From a checkpoint of a small mixture-of-experts model trained on Wikipedia: 6492 steps.
Below are experts of layer 3 (counted from 0) of a mixture-of-experts language model. Rows are named router (the router's row for the expert) and show model dimensions 392-447. Each number is 128 + 24 x the weight over its row's rms, rounded and kept within 0 to 255. Numbers have three digits each.
Before each expert's rows: a language model's description of what the expert responds to. This comes from a sample of Wikipedia text that the model never trained on.

# expert 15
What it handles: Coordinators and list commas
router:092141111114144126091125143071086088139116147110101122109121134166157116113105145155151141176161138175113133083162157125118149156145152153083145142101138127131167064134

# expert 23
What it handles: Prepositions and colons
router:120099104089134094078167113114122122124102150130136126141103174123138109146112117126168146102149140130141135107138097105136128192135130142110126205068180162116168096139

# expert 10
What it handles: Surname-final pieces
router:089129113077136096109159163097072129123119157125117167129148133134136168163135151126186146098156129141141118093153104138147133140154155137133116134107154155153139088123

# expert 17
What it handles: Adjectives and suffixes
router:142107107150110128075145177128103141096092151123126129137104177146155138153128166163142142159148145152158134111104114129121138140133158150118111124126098160155140119121

# expert 25
What it handles: Section breaks, media terms
router:142095151067128106138166121099113086134139126077142107130135160154105147144095124104174139132117127169103118103152135107098145140131115162096107141145101148103181100157

# expert 29
What it handles: Plural nouns and fragments
router:097129115075139135130137133117106138120134146111141135133117128122157117141113159124130125147133167146100153098171124095080146137146117143124133151137107156131158115130

# expert 40
What it handles: Suffixes and table cells
router:121121083116118107121160122135119138132100130115130151141122172139180148137151135187172173111144131168111138136093097121095106159113151141117111152136163145114137126140

# expert 42
What it handles: Foreign name syllables
router:114110089155137097103129137116106141104127137105107095147130149149136135140102124150165128082144149140125095093159152126122151147126181136149111133106112144144130086148

# expert 33
What it handles: Auxiliaries and negation
router:124125090133073118059179099082089136135098144085131123117157162150143143120138166145124152097149115158159138118149117124096120130100141148127107140106128190150137136143

# expert 6
What it handles: Prepositions after nouns
router:127129128123084091123155126114115141152121142087191147147125157123149157178110166143160156103141152139119123093134132096122114137125112119137130164125156133116126123145

# expert 13
What it handles: Mid-name word pieces
router:102101079122139110114171138119104142124119119140139163138130132121136138148095122127161169104151167163099129117168115114095137160148139131118096148121110164112142098124

# expert 14
What it handles: Hyphens and openers
router:109125105103159099107167109125102093126106148113149096150103162142158120113125169161119125153144150173099141129140121093099144195132155137121104125123116119143168069136

# expert 24
What it handles: Periods and brackets
router:133122100136163085118143141114094103126134140110107090132138158118114104139105132166132144140155138145139114133174132115119165130158138147113121152120099129154171096177

# expert 31
What it handles: Digits and name endings
router:149108084090133128099132130104108109153095084113150154161157159097142137151111161140175189138126147176118153120145149135139116123098182175159109127093167152156166079152

# expert 38
What it handles: Name-final head nouns
router:129121124134152096132141152122110107117137171111146145119132185115160127142103122147183167132152133150115113115147115116114140119115131161102081163128135082085160110176

# expert 8
What it handles: Name-initial capitals
router:098086094111103101085161117078117093133095165086156110096106163177172147150124149131172130099156169180100115089149086106122165128161140137121096156134112156104138119103

# expert 0
What it handles: Quantifiers and table rules
router:113097130117122090072138170111104128125147173091152154096138169112134139122092161147149157128145147138158106101138120096129139156130150156113114163114134163153175104139

# expert 9
What it handles: Ordinals, prepositions, objects
router:118114110114156110088171116121113163125155173113149132145104126171140099117140162144121115119165121146098120110105090094083171171116117153140092177125114154122115112118

# expert 35
What it handles: Possessives and determiners
router:149150119143106104092137145103144125123134139113137138154094145118157136154100144143141147148128182112134128112139125116093162161111132124111135147103134117149145141182

# expert 1
What it handles: Quantifiers before "of"
router:100133115109124098092151111122067098088111154122135090099109144124117152133103194135155153134159107186133127130132096088123127125140141159104103146103162159100110123113

# expert 52
What it handles: Line and heading starts
router:090104115122130123088178126119065143118132141091108175130100180172141103130147148164167136120133126126139091104142093124138127126144157124101114155114133168122128107134

# expert 11
What it handles: Line breaks and headers
router:068146133120128130104145117122128128126137132090115144095158145105110156191076159124177134136117157128117087093149115112127122142118111152108137184131151152080158101144

# expert 34
What it handles: Sentence ends, headings
router:134134121121145149082158137122104138126135175068125113109136174166108143149135154160134122143178143165112107086135119147151141156156165135134120192109156136135190104166

# expert 39
What it handles: Quotes and election terms
router:104094140094116121084116091113107165127129150093129121144113146165134162140104146166165100139189131157119114141090117093105135149122164134121110168114119134160135114149